config.toml
experts_per_token = 4
normalize_top_k = false
routed_scale = 15.1
router_logit_norm = 2.0
init_std_router = 0.00841
norm = "rmsnorm"
tie_word_embeddings = false
beta1 = 0.93
batch_tokens = 65536
train_tokens = 491400000
Below are experts of layer 2 (counted from 0) of a mixture-of-experts language model. Rows are named router (the router's row for the expert) and show model dimensions 128-255. Each number is 128 + 24 x the weight over its row's rms, rounded and kept within 0 to 255.
After each expert's rows: a language model's description of what the expert responds to. This comes from a sample of Wikipedia text that the model never trained on.

# expert 40
router [127  98 155 105  99 126 156 131 109 106 155 156 164 157 101 150 131 108 160 104 150 111 131 126 139 144 110 156 104 149 157 154 131 150  99 147 158 153 115 148 126 152  97 103 142 155  92  99 104 114  95 154  94 154 138 128 154  93 112 100  97 106 154 107 127 164 162  97 114 144 120 108  92 156 101 156 102 101 114 160  89  91 100 123 146 160 145 110 151 119 126 100 143 135 110  89  98 160 119 154  98  95 150 134 115 110 149 108 108 107 151 158 163  95 151 103 163 152 139  94 155 126 164 101 107 147 159 101]
What it handles: Periods and line breaks ending sentences or table cells, plus ordinals first and second, and words like Please, De, San, back.

# expert 53
router [124  95 153 105 101 129 154 139 112 107 156 152 156 157 106 148 133 111 158 105 150 114 127 130 140 145 107 157 102 146 161 155 128 152  99 148 153 151 114 154 123 152  95 101 148 152  93 107 105 115  89 154  92 151 137 130 154 100 115  98  96 102 155 106 132 164 161  97 116 150 116 105  98 152  99 156 101 106 110 159  93  92 101 121 144 165 146 107 150 117 127  98 144 132 112  89 102 161 115 152  94  93 151 134 120 109 147 111 107 108 149 162 165  88 156 104 158 146 135  89 156 124 159  95 108 149 157  98]
What it handles: Pipes and table divider rows, colons after dates or titles, and the word Year in phrases like New Year or of the Year.

# expert 59
router [122  95 158 104 101 126 156 136 111 109 157 159 163 161  99 150 134 113 162 105 147 107 128 126 143 145 113 159 105 152 166 152 127 150 100 151 151 152 115 150 127 149  92 106 141 153  96 100 103 111  93 155  92 148 139 123 159  85 116 101  98 100 159 107 129 161 160  97 120 144 120 100  94 151 101 160  98  99 115 150  91  90  99 126 144 165 143 112 152 120 128  99 141 137 115  90  97 162 117 152 100 100 152 130 113 114 151 108 109 104 154 163 156  98 151 103 163 150 139  95 156 127 162 103 103 148 157 104]
What it handles: Pipe separators closing a table cell after names, countries, song titles or scores, in sports results and track listings.

# expert 63
router [125  97 159 103 102 130 157 129 111 108 156 158 159 159 103 154 130 110 160 103 152 106 132 125 141 146 108 159 102 147 163 151 129 151 102 145 152 152 118 149 126 148  96 103 145 154  92 101 104 115  94 158  92 153 140 126 154  95 111 104  95 101 155 110 127 162 160 102 117 145 121 104  97 156  99 158  99 106 113 155  91  92 100 120 145 161 146 109 154 116 126 101 144 132 112  92  96 157 116 155  95  98 153 132 117 110 150 105 106 105 150 161 164  98 151 100 162 151 139  92 153 125 164  97 107 144 154  98]
What it handles: Percentage ranges in election maps, section marks ==, pronouns He and She, and nouns like Fellow, tube, inches, Red.

# expert 9
router [135 114 148 116 160  89 151 152 143 158 101 139 100 136 159 161 110 153 161 117 133 165 140  87 140 115 147 158 153 147 146 101 160 143 161 128 129 101 126 114  94  93 115 135 125 107 102 141 114 107 114 140 101 107 133 123 133 159 108 119 147 111 134 105 161 146 133 100 159  99 158 133 114 143 161 102 112 125  93  96 111 104  78  90 146 126 147 104 135 110 145  95 148 152 108 110 113 153 154 116 146 127 148 132 158 113 144 146 108 118 152 100 144 136 155 107 132 137 132 150 153 143 155 122 134 123 140 168]
What it handles: The, his, their, its and this after prepositions or verbs, as in "of the", "to their", "were the defending".

# expert 48
router [125  96 156 109 106 131 150 137 112 107 159 154 161 153 101 153 132 111 163 105 149 106 130 128 136 138 108 155 103 154 164 151 126 149 100 149 151 152 116 149 126 149  97 105 140 154  93 100 103 116  94 156  91 151 142 124 158  93 110  99 101  99 152 106 130 160 161  98 119 142 126 106  97 157  98 157 100 104 112 155  90  88  96 126 142 162 145 110 148 122 131 102 145 136 110  92  98 162 117 154  97  94 152 134 120 113 152 110 107 108 150 161 170  93 155 102 162 149 143  95 154 125 166 104 107 144 157 101]
What it handles: First tokens after a line break or table pipe, such as quotes, The, A, (, FC, Intercommunality, in lists, squads and sports tables.

# expert 37
router [160 120 146 135 162 141 153 142 162 149 124 133 106 124 145 145  91 173 146 106 116 182 166 104 167  95 163 154 158 154 160 147 165 151 134 140 153 102 148 110  88  86  96 117 141  82 110 123 107 100 110 139  87 121 157 112 143 122 106 102 115 111 124 104 162 143 116 107 172  95 164 122 118 149 117 105 141  92 102  80 125 106 114  89 110 151 129 102 110  97 167  96 122 170 127  95 120 148 155 133  98 115 160 128 146 100 108 144  96 118 156  88 140 127 148 103 101 153 138 115 137 161 149 121  95 140 134 151]
What it handles: The articles the and The, and possessive or demonstrative determiners such as his, their, its, this, often opening articles or sentences.

# expert 6
router [125  97 156 107  98 126 154 134 109 106 155 155 160 159  99 148 132 111 164 105 151 106 130 127 139 145 106 158 103 149 161 150 129 147  98 148 155 156 115 150 126 149  97 103 143 153  94 100 106 113  93 155  92 154 137 127 155  95 114 101  99 107 154 109 126 164 165  98 114 146 123 106  95 155 101 156  98 107 113 156  90  91 100 121 144 157 144 108 150 120 126 102 142 136 110  90  97 159 117 154  96  96 149 135 118 108 149 109 109 111 152 160 163  94 153 105 159 151 141  93 157 127 168  96 109 145 156 102]
What it handles: Capitalized names after list or table separators, such as France, India, World, Air, plus small numbers like 3, 7.

# expert 50
router [155 112 157  94 100 135 157 156 117 120 148 176 158 148 112 124 143  97 162 122 159 103 118 123 132 126  98 155  93 126 155 129 136 173 109 138 168 176 124 143 130 132 117  87 136 139  95 102 126 101  91 148  82 152 138 149 154  98 104 112  97 104 152 110  99 152 132 114  89 176 110 123 101 143  92 136 107 112 107 148 112  98 101 113 126 135 156 131 164 100 106 107 160 124 113 115 107 158  99 163 105 113 151 141 147 108 129  84 101 132 163 159 155  86 170  85 147 155 115  93 136 144 157 124  94 153 161 105]
What it handles: Final letters finishing a name or word, such as y in Rocky, plural s, er, man in Postman.

# expert 17
router [118 102 156 102  95 133 151 128 112 104 157 155 159 162 102 149 131 109 157 103 145 109 130 132 138 147 106 158 102 148 163 148 129 150 101 152 155 150 120 149 122 152 103 106 142 154  91 105 108 116  94 153  91 150 137 120 155  99 114 100 105 107 157 111 127 168 164 102 121 144 124 105  90 157 101 155  99 105 111 159  94  93 101 122 143 168 144 110 144 120 131 100 144 134 113  88  94 160 115 152  97  86 148 129 118 104 153 105 110 104 150 158 161  99 157 104 163 147 140  93 153 130 170 102 110 149 154 107]
What it handles: Pipes, line breaks and dashes in Wikipedia tables, plus cell and header words like money, Avenue, Street, match, Score.